Below are experts of layer 3 (counted from 0) of a mixture-of-experts language model. Rows are named router (the router's row for the expert), gate (a neuron's input weights, with its number), up (a neuron's input weights, with its number) and show model dimensions 64-127. Each number is 128 + 32 x the weight over its row's rms, rounded and kept within 0 to 255.
After each expert's rows: a language model's description of what the expert responds to. This comes from a sample of Wikipedia text that the model never trained on.

# expert 41
router [149 143 112 152 153 125 132  45 166 128 106 148 156  95 134 163 121  77 147 167 142 153 139 131 151 173 182  94 152 110 143 116 121 149 133 125 138  63  99 129 159 140 112 123 147 107 127 135 132  76 103 106 150 115 139 127 130 134 174  80 165  81 116 185]
gate0 [144 172 115  64 129 155 122 115 158  72  88 127 133  97 157 131  94 127 103 133 190 115 126 110  68 159 163 154 198 126  98  81 153 173  80 122 132  93 177 158 121 137 138 156 149 169 101 160 101 105 146 121 145 163 110  94 170 140 153  92 192  99  77 131]
up0 [110 138 122 140 139  51 136 142 126 164 153 156 110 152 140 122 141 150 150 153  96 172 121 109 168 141 104 103  55 143 114 191  77  99 148 119 119  95 146 125 143 177 123 126 157  79 162 115 159 106 120 147 131  94 171  68  98 123 139 161  91 132 226 114]
gate1 [136  72 129 146 172 166 136 120 108 133 165 115 177  79 144 168 104 187 137 162  48 113 178 134 134 157 205 219 152 121 148  34 186 124 165  99 138  83 134  63 152 121 104 140 162 208 156 157 153  93 132  62 181 112 196 133  87 128 122 126 162 126 114 128]
up1 [179 117  85 146 140 124 110 152 159  70  76 163 166 196 150  91 129 173 126  80 157 144  88 135 165 109  86 129 140 122 164 145  81 146 110 134 135 199 111 156 158 122 134  55 147  99  66 108  97 160 105  68 138 133  78 138 136 127 103 152  54 158 144 114]
What it handles: South Asian, Arabic names

# expert 22
router [116 110 142 126 116 112 102 162  91 137 129 141 111 180 116 168 124  99 120  90 129 112 149 202 205 188 188 157 146 117 127 214 179 114 156 132 110  89 101  86 176 105  89  49 165 193 163 104 161 122 100 131 130 131 167 166 103 116 104 149 127 106 132 119]
gate0 [ 63 151 122 149  84 115 193 134 128  75 171  84 180 156 142 145 131  57 193 157 161 190 141 132 157 134 151 151 140 137 176  71 132 145 153 189  87 124 124  96 112 100 142 134  96 129 145 137 120 189 166 141 109 140  62 120 120 166 118 205 138 160 167 109]
up0 [121 126  94 177  68 111 154 164 130 113 131  92 151 137  90 147 136 105 163 134 150 122 125 111 101 154  91 131 149 166 161  88 112 108 149 151 117 121 180 120 142 128 124 120 166 122 140 154 161 191 104 104 117 138  88  85 125 237 151 183 144 145 165  78]
gate1 [125 152  97 108 130 132  89 154 145 186 176  93 113 138  88 139 171  87 124 140 160  47 102 150  84 121 182 151 130 131  66 173 157 125  92 103  99 117 115 187 135 195 157  96  72 157 172 155  85 163 159 148  92 152 121 105 114 147 104 125 170 117  69 144]
up1 [118 145  97 109 119  96 117 160 162 114 141 103 107 120 114 105 221  58 139 107 155  36  87 121  89 111 190 140 130 131  56 133 160 132  91  76  68 154 130 125 187 168 159 122  99 149 161 100  82 158 160 138 104 135 130 160  66 141  86  92 176 100 103 113]
What it handles: Determiners before nouns

# expert 3
router [130 110 132 108 124  69 135 177 104  87 162 121  81 138 106 113 159  99 140 135  73 156  97  86  80 142 176  86 137  99 119  88 158 146  79 135 165 128 167 149  47 172 108  75 106  71 110 112  85  90  75 134 160 100 139 139  74 149 199  97 106  84  66 138]
gate0 [ 66 121 132  92 105 123 110 130 154 120 108 111 188 171  82 110 164 139 147 159 104 118 170 124  82 190 119 165 166 142 133 130  96 118 138 145 146  77  81 112 103 109 157 147  78 126 131 141  52 145  92 105 123 121 157 131 132 164 143  99 101 130 200 112]
up0 [131 108  92 110  96 133 161  96 174 130 141 112 164 144 140 133 148 143 130 153 135 128 109 128 130 113 149 133 137 149 190 138 129 108 188 123 105 165 133 152  99 129 101 115 104 156 164 111 112 107 145 134  38 162 126 111 116 151 161 143  72 131 142 129]
gate1 [130 129 119  85 154 133 158 118  93  62 128 110 191  99 127 187 101 109 123 147 108 218 103 115 112 153  82 127 181 164 162 132 173 164  94 138 152 144 109 111 145 128 123 121  81 155  96  77 119 135 170 112 110  97 120 124  98 152 143 100 150  65 124 164]
up1 [122 145 101 167 102 134  79 139 129 177 126 152  69 145 124  97 142 155 141  98 158  74 148 122 139 111 179 102  89  94  79 124  86  90 127  97  97 116 110 134 117 140 133 118 152 110 155 172 129 147 139 137 131 142 145 137 163  94 104 132 100 199 155  92]
What it handles: Plural and agent suffixes

# expert 54
router [ 85 134 116  74 156 113  80 132 168 144 158 133 127  81 165 113 136 122 139 108 133 153  80 134 110 158  87 137  67 110 105 126 122 134 164 152 138 157 125 128 123 126 138 159 123 133  94 100 168 118  96 151 111 144 100 137 108 195  63  81 123 183  87 115]
gate0 [162 190 163 168 115  88  96  82 151 130 175 122 132 166 166 117 105 110  84 132 102 132  68 146 195 181 131 125 148  94 129 122  87 154 105  87 198  98 135 157 122 147 112  92 124 137 131 135 135 130 165 159 143  97 105 153 120  77 157 122 147  87 120 147]
up0 [134  94 130  64 117 162 212 173 121 140 123 176 171  90 106 126 215 165 133 135 130 161 194 116 131  85  78  94 134 123 159 167 129 105 123 155  61 126 146  83 135 128 182 143 111 146 200 159  91  76 115 119 132 137 108 162 146 143 114 168  77 142 123 151]
gate1 [109 203 118  39 113 117 196 139 161  74 132  89 155 153 126 131 188 109  72 162  94 150  60 134 137 111  87 166 160 128 186 141 127  98 162  79 125 160 151  78 148 188 148 132 152 135 153 131 134 125 176 151 139 119 131 163 118 132 138 156  89 119  65 120]
up1 [156 129  87 189 173 134 115 121 126 129 136 123 125 129 140 144  28 137 155 117 128  96  78 138  81 120 100 113 125 173 133  57 158 136  90 103 156 120 140 156  96 117  88 105 180 189 114 130 109 205 142 121 156 165 109 102  96 138 121  87 133 134 153 140]
What it handles: Concrete action and object nouns

# expert 16
router [149 110 154 151  99 128 107  94 135 112 144 140 142 140 134 118  93  77 144 175  98 177 142 110  97 129 103  93  85 103  98 165  70 145 152 151 121  75  98 175 111 131 147 147 132 118 103 170  87 116  38 197 121  67 125 171 133 120 115 123 155 190  78  72]
gate33 [ 99 138 149 146  64 171  79 126 128 180  90 116  97 152 139 120 210 149 111  74 187 111 120 129 156 129 101 127 175 126 139 137 139 122 112 193 155 150 145 108 163 135 100 123 117 124 127 137 178 149 161  88 149 136 130 137 134 127 184 128  99 115 120 135]
up33 [153 185 125 142  99 116 131 190 119 134 137 134  99 137 114 110 199 153 102  94 206  73 128  68 133 116  88 174 105 111 150 149 167 177  81 144 155 166 100 114 135  81 116 148 117 146 144 131 130 168 135  92 143 160 147 146 110 129 166 112 139 175 136 124]
gate34 [163 131 130 104 160 110 130  69 110 163 136 129  95 170 116 146 153 144 140 137 161 124 119 184 100  82 113  81 192 247 117 109 110 153 123 138  66  72 164 182 132 120 114 109 134 126 127 146 125  90 151 122 102 152  91  80  68 143 141 128 142 173 163 116]
up34 [172 151 156 114 129 124 152 158  83 137 194 134 105 101 146 134 125 109 126  25 128 114 132 165 128 141 140 153 106 192 158 138 129 151 123 166 124  92  55 194  96 151 129 157  87  57 118 117 209 113 171 166 130 142 135 149 110 130 130 140 124 176 163 152]
What it handles: Table and list fillers

# expert 36
router [124 123 153 138 136 183 123 147  97 140 146 124 129 134 111 162 167 109 166 159 200 142 111 180  83 126  91 128 140 120  95  92 104 100 153 145  78 157 144  73 197  77 132 156  94 160 168 115 210 142 124 154  73 197 196  84 165 149 104 159 110 159 112  95]
gate0 [110  70  54 152 166 152 150 155 109  89  97 117 147 155 154  85 102 152 115 109 181  87 156 100 123 186 112 171 124 152 122 122 101 121 149  84 139 129  92 121  75 124 141 140 116 116 126 201  98 124 123 161  52 124  95 111 115 128 174 199 121 119 175 133]
up0 [101 138 109 134 194 173 118 149 111 123 140 143 119 138 161 148 129 133 112 134 204  82  77 147 110 163 111  94 124 121 136  85  58 142 181  99 104 116  73 128 114 104 107  54 117 126 133 161 139  81 137 159 151 137 150 104 103  72 170 186 150 100 109 111]
gate1 [ 69 132 107 161 151 178 105 209 110  93 133  70  96 105 148 143 136  89 107 121 158 162 162 147 167 116 127 165 163 124 153 106  95 199 118 126 118 118 138  64 161 125 115 103 107 147 127 128 140 152 132 195  88 144 154 158 181  81  91  81 134  85 133 164]
up1 [ 89 176 114 178 132  94 135 206 128 142 172 112 110  95 176 165 136  70  99  97 155 110 172 127 171 147 135 184 149  91 175  77 131 163 117 152  92 106 171 100 144 155 152 130 139 152 190 157 138 148 163 174  78 160 166 175 144  64 113  97  66 211 108 155]
What it handles: Table cell separators

# expert 52
router [125 125  52 174 106 182 168 105 107  85 150 139 175 100 110  82 106 119 141 155 202 169 126 175 122 126 128  81  98 162 143 111  71  73 116 117 121 179 133  88 151 144 145 145  78 138 128 148 141 119 139 103 133 212 157 148 170  96 173  71  71  69 204 144]
gate0 [111 114  97 161 111  96  96 111 154  94 136 212 182 174 155 110  90 109  92 114 109 108 126 134 129 135 100 108 150  99 157 157 157 102  49 126 178 139 161 211 138 115 122  96  71  84 179 138 150 112 142 115 105 197 138 160 108  91 117 129 100 134 175 144]
up0 [ 91  73 158 108  93 119 140 103 115 141 147 166 177 136 141 169  98 123  94 111 144 108 128 110 165 145  76 100 169 172 121 132 163 125  99 159 109 141 120 162 120 173 134 215 159  87 115 174 167 192 156 160  91 117 139  97 135 118 151 156  99 120 161 201]
gate1 [163 162 104 176 180 129 138  85 135 159 118 147  72 139 118  96 166 135 120 124 162 177  99 146 144 160 128 163 129 129 143 142 136  89 106 118 132 162 201 100  86 171 116 164 181 146 179  81 146 138  96 127 154 116 133 137 150 143 176 124  80 191 149 129]
up1 [185  95 112 122 180 177  97 153 128 150 129 143 101 119 159 137  87 147  41 137 152 116 119 140 114  70 124 170 171 136 100 172 147 144  62 159 228 120  98 118 124 145  80  99 116 135  60 122 107  87 138 134 132  78 102 121 117 137  80  79 131 133  71  96]
What it handles: Passive past participles

# expert 30
router [110 121 159 113 103  88 168 117 164 136  68 146 198  98 145 174 109 172 166 106  82  97  91 127 146 112 115 108 100 127 139 165 104 124 135  88 132 141 177 122 139  47 172 118  80 114 139 145 125 120 148 132 131 210 167 109 168 114 159 167 118 107 107 145]
gate0 [186 130 131 188 189 123 146  96 122 120 103 164 144 121 159 124 180 141 148 135 131 106 106 133 128 110  83  62 147  91 144 170 132 172 168 163 142 155 118 144 139 124 115 140 109 109 123 112 145 144 210 137 110  81 112 165 138  89 190 178  78 130 110 118]
up0 [ 84 113 149  61  48 145 110 143 115 153 119  93 137 130  68 137  80 133 137 119 116 108 126 136 141 149 177 171 123 153 121 112 125 110 109  82  95 121 162  96 107 130 128  95 161 158 136 157 135 124  51 130 147 184 135  84 116 112  79  93 192 133 100 145]
gate1 [115 141  90 122 183 185 172 154 127  62 115 162 129 152 102 175  98 100 127 147 136  75 162  97 143  86 119 109 133 130 139 157 130 147 131 107 119 111 155 104 123 114  48  90  54  85 123 137 115 142 181 189  93 118 122 165 146 160  83 151 129 143 169 202]
up1 [ 99 160 107 153 184 140 135 167 149  73 123 119 117 148 100 111 109  43 105 168 131 129 189 120 150  99 109 153 114 106 110 103  97 101 141  74 128 135 159 191 102 139 100 145  86 121 126 190 142  81 139 167 118 164  84 118 136 156 120 138 150 144 123 182]
What it handles: Commas and clause conjunctions

# expert 33
router [150 136  97 141  73  83  75 130 166 128 119 115  91 189  58  82 111 206 167 122 104 127 164  73 161 130 104 141 127 120 104  99 118 103 200 183 170 154  71 148  92 136 139 176 136 117  84 163 156 116  64  59 130 136 125 139 126 101 190 130 188 157 125  85]
gate0 [ 82 169 157 150 102 119 114  82  98 129 136 144 186 153 122 120 175 115 104 152 157  79 160 172 114  76 139 200 152 183 140 113 126  61  85 117 124 129 120 127 138 123  97 104  84 125 180 165 117 134 104 130 110 136 136 115 132  62 119  98 142  97 109  77]
up0 [ 75 132 114 124 111  55  90 130  85 178  87 128 139 117 103 166 178 115 142 129  73  71 137 116 106  68 143 175 104 130 121 122 151 127 167 110 134 143 130  90 137 151  69 102  84 121 114 158 129 122  85  84 106 183 149 100 114 141 137 119 168 136 173  69]
gate1 [209  74  75 155 134  99 139 128 131 109 141  69 166  87 133 150  88 228 160 161 117 111 164 114 166 108 151 176 145 142 123 110 134 150  81 100 115 144 130  95 147 173 128 111 102 112 133 125 160  98 115  90  61  77 176 146 126 141 160 139  35  92  81 134]
up1 [114 101 120  76 118 121 159 120 143 138 130 169 132 161 124 157 165 135 142 124 114 138  93 124  52 149 122 149 100  55 141 144 114 158 135 100 179 128 145 109 128 141 169 125 113 138 184  93 181 106 130 141 142 153 179 157 127 149  92 100 140 137 152 121]
What it handles: Short word fragments it/am/al

# expert 47
router [186 113 129 147 158  77 135 172 176 131 173 148 144 109 128 125 126 169 145 128  88 112 110 135 153 102  95 123 116  61  89 114 119 142 178  95 117 131 172  97 121 124 145 149 133 103 135 143  79 152  94 112 124 104 114 116 131 107 124  97 125 137 142 113]
gate0 [177 175  75 144  94 119 155 144 151  79 206 137 148 158 133 137 150 111 175 124 106  28 110 129 145 105 182 130 167 130  85 105 138 124 144 103 151 119 161 168 143 136 134 138  99 142 160 125 129 146 117  95 131  96 120 154 126 149  69 110 143 135 119 152]
up0 [140  94 172 108 147 126 125 104  92 161  76 133  83 144 146 150  84 132 103 129 137 230 132 133 122 142 109 126  71 121 145 151 108  99  89 193 116 147 109 104 140 104 129 118 179  98  89 114 118  88 162 163 133 176 168 119 107 107 209 103 149 137 148 124]
gate1 [101  94 132 149 149 119 160  93 208 149 191 111 153 104 128 149 174 134  92 198 156 127 166 143 174 135 117 130 141 130  76 138 145 138 180 149  90 206 149 116 150 135 148  96 157 108 110  86 163  91 108  76 137 177 125  34 161  80 155  81 146 148 124 157]
up1 [150  86 156 173 144 116 155 118 218 124 152 133 107 150 133 151 136 117 134 154 175 136 165 101 171 134 148 113 170  89 100  91 156 112 195 114 133 165 134 106 192  77 132  95 154 108 102  89 181  81  97  77 175 173 118  87 178 125 140 108 174 134 125 168]
What it handles: Name fragments, Win

# expert 51
router [126  74 112 179 141 132 106 137 158 155 156  75 129 153  98 123 126 121 146 174  78  76 136  97  96 128  98  83 106  78 202  88 172 146 199 176 180  49 121 130 131 120 157 109 146  92 118 116 120 146 168 147 124 145 118 161  68 164 127 131 130 125  97  95]
gate0 [223  72  64 158 147 166 105  95 130 144  97  85 125  97 155 139 134 145 114 176 144  51 101  90 146 123  69  80 127 134 161 164 182  74 130 151 174 152 115 141 125 155 134 183 129 129 147  92 157 149 105 128 117 137 134 120  99 174 116  80  95 118 134 100]
up0 [170  83  91 158 170 125  89 117 107 134 121  60 144 136 133 116 168 159 186 155 136  77 128  56 129 149  58 121 128 105 148 184 134 112 120 167 165 128 164 114 135 162 109 169 132 105 161 126 162  90  89 150 115 135 110 118 112 158 102 120 118 131 120 108]
gate1 [144  94 125  51 146 112 109 154  58 103 171 117 132 124 153 134 126 146 174 136 182  61 143 159 140 153 157 134  83  78 170 100 112 145 117  93 129  97 121 112 141 149  91  73 163 173 126 122 132 147 116  87 129 126 174 187 116 111 148 100  73 107 114  79]
up1 [ 96  89  93  66 134  76 179 144 115 143 207 106 162 112 140 136 130 140 130 181 181  49 130 131 117 149 162  95  83 121 172 114 131 119 180  95  72 124  89 122 146 185  93 109 125 147 135 115 112 151 142  77 154 147 182 207 137 123 131 147  67 125 106  62]
What it handles: Name and word middles

# expert 9
router [141  73 139 116 112 177 158 107 149  80 149 138 109 154 175 137 153 151 163 112 161 131  81 164 133 112 173 194  87 163 136 149 180 165  63 152  92  54 155 108 101 130 153 145 163 115 173 139 109 119 127 173 166 128 121 171 103 143 120 125 107 163  88 100]
gate0 [ 73  90  76  84  83 110  61 173 134 106 188 142 132 130 144 103 157 137 118 155 159  96 106 165 100  71  96  95 118 102  92 108  83 125 105  70  75 158 139 141 138 109 172 194 148  69 106 143 203 157 122 228 102 115 125 121 116 210 125 119 145 108  83 109]
up0 [ 90 124  91  71 148 169 115 158 147 160 183 156 138 115 146  71 135 121 105 159 178 122  75 178  97 127 132  86 128 100  93 153 112 162 118 102 104 134 113 155 141 135 157 146 161 144 121  89 153 184  94 185  83  92 131 132 103 166 167 139  82 119 102 118]
gate1 [115 119 123 105 151 151 155 162  87 126 135 115 147 142 176 143 115  94 125 161  78 147 140  85  88 126  85 147 165 169 102  98  92 160 112  93 157 103  92 187 136  82 101 113 178 144 116  97 112 156 161 107 111 119  95 188 105  94 209  92 144 160  98 136]
up1 [121 114 143 105  88 180 157 116 154 177  79  58 142 138  92 155  53 110 134 170 151 107 121  85 168  97 122 105 114 151 152  91 145 126  80 107  89 128 128  94 105 154 102 145 152 149 109 160 148 157 160 186  63 110 110  83 120  97 149 145 137 157 200  73]
What it handles: Nouns after determiners

# expert 23
router [110 115 110 142 156 113 126  93 140 110 185 123 157 119 121  95 123 135 148 184 112  81 113 132 120 106 137 148  99  92 155 142  71 150  49 169 167 114 100 164 182 132 157 144  95 155 178 128  89 100 128 179 145  86 100 196 132 193  82  95 126 164 146  96]
gate0 [ 89 151 126 171 156 110 125  99 189 111 121 132  94 157 103 158 126 126  88 118 155 187 207 158 189 117 123 117  93 151 100 145 159 154  43 133 166 116 123 138 157  98  62 147 153 177  65 130  98 148 169 152 166 208  75 143 165 136  89  96  65  76 152  74]
up0 [107 128  96 167 157 133 135  85 179 118 129 137 120 152 133 143 133 150 110 102 145 174 175 177 162 174 153 102  72 110 105 125 154 172 103 132 151  96 111 146 123 127 121 145 143 151  53 143  89 130 142 148 145 177  77 129 176 144  98 122 134  97 160  98]
gate1 [101 183 138  72 122 166 159 197 127 119 141  90 171 127  93 133 170 213 122 144  91 115 161 135 179 159 155 128 167 123 106 143 149 122 143 147 136 184 105 144 182 149 112 147 117 126  85 156  94  93 179 133 173 139 186 166 106 163  54  96  99 150 162  57]
up1 [ 97 138 164 145 111 162  99 156 132 110 119 136 214 230 120 165  87  91 177 135 179 135 116  73 163 160 115 213 145  90  92 153  98  96 122  91 118 154 165 114 109  66 158 138 157 128 131 125 120 131 132  94 103 126 190 224 158 188 127 159 118 207 119  78]
What it handles: Sports statistics terms

# expert 25
router [122  86 168 111  81  88 133 105 164 134 145 155 106 149 178 174  84 108 101 173 163 143 146 122 104 178 146 143  89  86  80 137 130  87 151 165  95 144 144 166 167  81 141 154 141 156 124 141 129 172 133 177 125 106 149 116 122 169  95 126 148 158 105 182]
gate0 [117 139 127 128 110 138  90 176 117 143 131 115 142 105 153  67 150 149  92 132  73 148  97 135 165 152 115 104 127  93  90  78 125 125  62 139 140 100  86 111 125 125 123 115 182 105  84 100 122 168 179 138 168 157 151 195 133  59 134 110 152 157 120 164]
up0 [119 156 128 103 131 127 114 141 153 121 112 115  89 120 116 137 145 132 102 138 146 154  99 102 105 153  84 183  96 120  77 109  83 111  77 123  94  91  99 133 122  90 112  85 145 113  85 138 128 119 143 110 155 157 117 146 102  83 163  60 136 151 114 101]
gate1 [134  63 166 147  97 114 107 149 164 126  66 125 161  85 129 133 100 167 134 169 197 122 109 157 121 145 105  94 143 185 136  42 141 182 194 114 135  60 157  97 116 177  69 128 199 146  81 105 142 125 151 107 129 116 119 144 160 145  99 115 110 148 142 130]
up1 [151  73 177 211  82 159  61 172 171  96  97 159 171 111 139 119 131 184 111 133 176  83 149 148  95 157 135 104 110 174 113  83  88 136 126 119 177  86 123 127 102  95 139 107 182 167 135 114 123 131 156 101 194 127 136 150 148 159 162 103  91 132 108 124]
What it handles: List line breaks

# expert 43
router [108  97 142 132 127 115  65  71 144  48 155 147 103 135 125 127 122  79 119 148 118 132 167  68 135 118 100 112 126  85 152 120  76 176 151 198 142 132 124 165 162 127 152 132 101 158  99 158  92  88  81 141 139 100  72 161 137  98 136 130 169 154 121  99]
gate0 [ 98 191 191  99 116 144 123 127 144  93 118 108  93 167 174 139 132 179 134 138 126 157 213 124 138 122 130 104 125  97 153 146 121 159 116 140 189 157 181 165 129  90 125 118  93 164 144 138 170  95 138 153  97  54  95 112 142 148 205  77 133 117 120 105]
up0 [111 148 174 133  80 141 142 156 181 105 110 115 120 158 129 143 147 186 137 142 127 153 170 152 149 103 107 115  98 119 158 139 160 163 112 131 136 165 164 144 125  53 129  87 107 144 148 127 185 140 127 102  49  83 110  48 101 183 203  82 108 126 116 101]
gate1 [154 105 144 155 121 124 168 100 105 116 141 117 148 176 151 148 109  94 144  79 135 163  83 160 159 173 167 127 142 134 168 135 157  98  79  82 117 117 108 121 100 101  98 120 152 106 136 136 157 129 166 134 141 167 111  60 164 118 122 122 110 138 140 116]
up1 [119 134 143 128  99 103 116 177 140 120 218 159 119 167 162 172 150 152  55 128 154  73  45 147  86 111 122 166 109 125  24 181 183 143 120 185 138 141 104 190 117 110 161 104 161  69 127 123 174 118 101 149 173 145 160  96 142 102 122 106 179 161 130 126]
What it handles: Census verbs and coordinates

# expert 50
router [ 93 111 107 104 166 139 108 143 187 124 176 108 116 133 112 139  81 104 149 184 154 187 120  98 130 133 120  80 137  81 146 111  84 141 142  80 152 128 130 175  87 128 145 190 162 131 136 159  89 161 123 162  67 152 116 141  77 118 100 120 153 126 129 137]
gate0 [139 204 137 158 129 119  83  88 159 160 108 162  58 183 160 142 128 195 123 138 121 142 178 141 114 130 121 178 106  78 151  93 128 139  59 124  64 131  95  85 204 116 179 125 114  94 120 129  54 120 128 122 161  72 113 121 138 149 139 123 124  49 157 187]
up0 [157 108 208 147 103  88 167 107 120 110 128 141 162  48 144 119 113 104 124 162 121 144 116 185 155 108 182 127 173 149 192 122 175 118 172 114 174 135 115 158  73 121  69 120 129 110 152 167 158 125 124 143 162 199 134 153  87  48 114 152  98 124 163 154]
gate1 [149 149 137 227 151 114  93 145 147 133  83 124  68 154 137 143 162 165  81  85 123 138 153 150 163 170  86 124 131  70 121  93 143 156  55  89 171 101 149 122 135  84 148 153 147 110 133 120  60 145 157 209 105 158  91 158 160 168 119 120  89 126 202 111]
up1 [ 90 122 121 197 135 144 122 120 135 134  97  97  86 114 134  88 133 102 113  76 152 129 111 174 165 175 151 128 135  72  77 172 130 156 153  83 218 132  87 163 110  97 128 148 122 117 160 115  68 139 152 184 113 156 120 122 121 158 118  94  84 110 113 106]
What it handles: East Asian bytes and naming words

# expert 15
router [ 89 129 199  83 100 173 115 102 130 106  71 104 139  78  97  90 120  73 117 133  92 171 117 163 115 139  94 123 101 123 145 113 112  63 128  49 100 187 145 148 166 154 154 125 108 123 116 126 127 182 108 134 104 205 232 137  91  80  86 146 168  70 128 110]
gate0 [139 145 133 145 108 140 121 106 155 151 164 115  96 120 116 174 158 115 196 109 173 117  67 132 103  95 153 104  62 154 157 146 145 186 152 149 139  96 100 153 193 149  83 160 136 130 121  68 152  92 207 118 108 173 152 170  95 168 106 149 130 115 121 166]
up0 [102 104 158  98 148 156 164 117  69 125 126 161 134  98 119 137 117 160 124 133  74 150 141 135 109 105 121 124 102 113 153 144 105  96  86  94 158 112 139 100  93 140 157 179 105 169 129 120  94 138 100 120 138 136 130  67 112 144 113 183  98 192 153  97]
gate1 [170  59 161  90 200  90 123 118 138 115  68 161 113 130 111 124 196  71 113 134 179 128 198 175  80 124 130 169 109 154 141  99 129 147 119 133 126  85 122 137 120 163 117 130 156 126 123 134 149  81 134 157 136 144 144  96 109 135 135 140 107 138 129 150]
up1 [ 49 125  99 106  90 137  77 148  86 129 124 157 111 177 119  95  65 114 141 148 141 148 120 124 158  95 149 135 133 107 144 108 115 126 107  75 142 104 121 100 111  57  96 104  94 146  97 130  66 162 110 141  76 137 130 153 127  81 173  82 134 144 182  88]
What it handles: Location and time prepositions

# expert 26
router [150 139 120 147 138  89 162  97 135 131 142 192 142 145 121  83 111 175 130 146  83 157 129  52  91 141 127 178 148 115 121 132 144  89 139 143 128 127 135 109  84 126 153 118 162 180  66 184  92  94 105 136 132  94  97  90 123 169 174 125  80 119 131 178]
gate0 [137 131 133 117 111 102 140 124 132 142 209 121  84 120 174 152 181 160 192 113 103 123  64  59 177 172 129 163 116 111 130 133 130 145 114 140 152 150 171 146 108 122 148 103 119 109 139  98 125 164 159  68 147 171 141 134 191 116 107 100  77 144 100 151]
up0 [ 57 104 113 137 153 106 129 111 114 106  66 149 129 174 145 108 118 115  91 161  95 155 164 123  40 120 130 104 114 141 151 105 170 132 146 106 126 122  82 129 109 131 159  88 150 129 127 127 100 133 136 162 145 115 100 124 124 132 163 134 130 152 157 161]
gate1 [136 120 170 189 155 141 191 153 131  87  73 107 122 116 134 119 144 113 131 112 124 219  86 160 176  73 119 163 111  91 122 143 158 155 128 123 141 133  86  91 137 116 168 106 140  77 128 127 135 108 150 157 141  98  71 102  90 113 170 120  99 137 116 105]
up1 [140 147 123 114  96  86 130 137 110 101 141 166 126 161 115 120 156 106 162  61 152 152 129 166 179  62 106 135 114 134 162 143 156 120 166 107  99 114 119  85 111 116 172  93 160  61 102  93 128 134 122 156 146 132 102  96 102 111 102 142  91  79 140  66]
What it handles: Adjective -ic endings

# expert 61
router [ 99 113 110 146 131 205 123  63 134 135 108 141 120  72 115 114  99 123 166 152 181 177 150 187 130 108  95 129 165 132 163 141 117 139 162 161 165 187 108 125 117 104 146 100  43  71 117 184 126 139 190 144 174 114 153 160 145 170 151 126 167 133 173 130]
gate0 [127 133 157 169 115 156 109 157  77 177 127 131 103 108 109 116 149 117 137  78 125 142 186 117 127  78 101  91 130 120 163 138 162  87 134 140 158 134 158  87 128 171 157 126 128 162  78 169 150 104 175 105  78 118 217 195 117 148 134 119 168 153 136 195]
up0 [ 85 133 148  77  92 100  64 101 211  86 108 152 144 105  59 133 137 111  86 110 133 141 180  94 166 164 144  58 135 113  78 114 164 132  65 126 132 124  96 137 199 133  79 128 133 100 116 192 103 117 153 103  98  96 145 110 130 113 137  71 133 120 152  57]
gate1 [165 197 111 105 113 151  49  49 137 133 170 117 128  86 103 113 112 125 143 173 179 103 127  92 112 198 131 117 111  81 146 102 140 102  78 192 111 155  90 118 173 126  89 158 151 135  88 130 104 148 225 135 114 164 145 128  75 191  85 125  66 119 100 105]
up1 [185 171 125 110  87 171  84  98 116 124 162 126 122  90  93 127 104 156 144 166 170 118 111  95 149 148  70 111  93  53 155  90 126 127 104 175 133 142  80 133 156  98 102 139 128 139 107 145 101 176 191 133  70 154 140 129  92 195 107 123  86 137  95 109]
What it handles: Quantifiers and time modifiers

# expert 53
router [150  91 120 135 142 104 193 170 124 105 127 127  94 158 119 170 144 101 108 127 117 179  94  86 171 150 144 130 147 127 131 109 129 134 152 111 164 111 146  85 102 159 167 173 151 164 151 121 117 162  84 163  51 100  81 117 128 107 152 173 152 116 176  91]
gate0 [160 131  56 155 113  82 157 155  95 119 151 189 102 132 112 119 116 168  97 182 166 154 136 111  48 235  89 113 134  92 124  62 137 126 193 119 181 164 164 109  68 120  81 161 145 185 181 140 129  99 206 113 116  86 108  87  98  90 168 104 110  74  89 126]
up0 [110 136  95 125 149 142 102  75 105 151 114  91 112 116  93 122 105  50  74  79 164  83 111 123 168  74  77 111 111 135 142 154 115 115 139 153 150 141  86 127 183 105 165 143  91 117 146  77 165 151 140 117 134 156 180 184  99 145 115  81 114 128 114 103]
gate1 [152 146 106 111  94 130 147 165 141  90  98 140 107  79 161 109 141 156 169 157  62 186 161  87 147 235 119 125 159 149 102 107 191 181 126 143 141  99 178 193 100 113 125 113 130 141 150 119 155  93 171 177 189 139 157 149 156 146  97 138 106  88 167 143]
up1 [122 115  91 179 175 140 104 129 126 103 169 163 172 109 153  87 126  94 157 132 141 134 140  91 116 141  89 160 132 143 122  93  77  72 101 152 166 213  90 123 149 159  54 174  82  96 113 141  79 146 101 118 173 138 148 113 110 191 147 144  98 158  51 122]
What it handles: Ordinals and the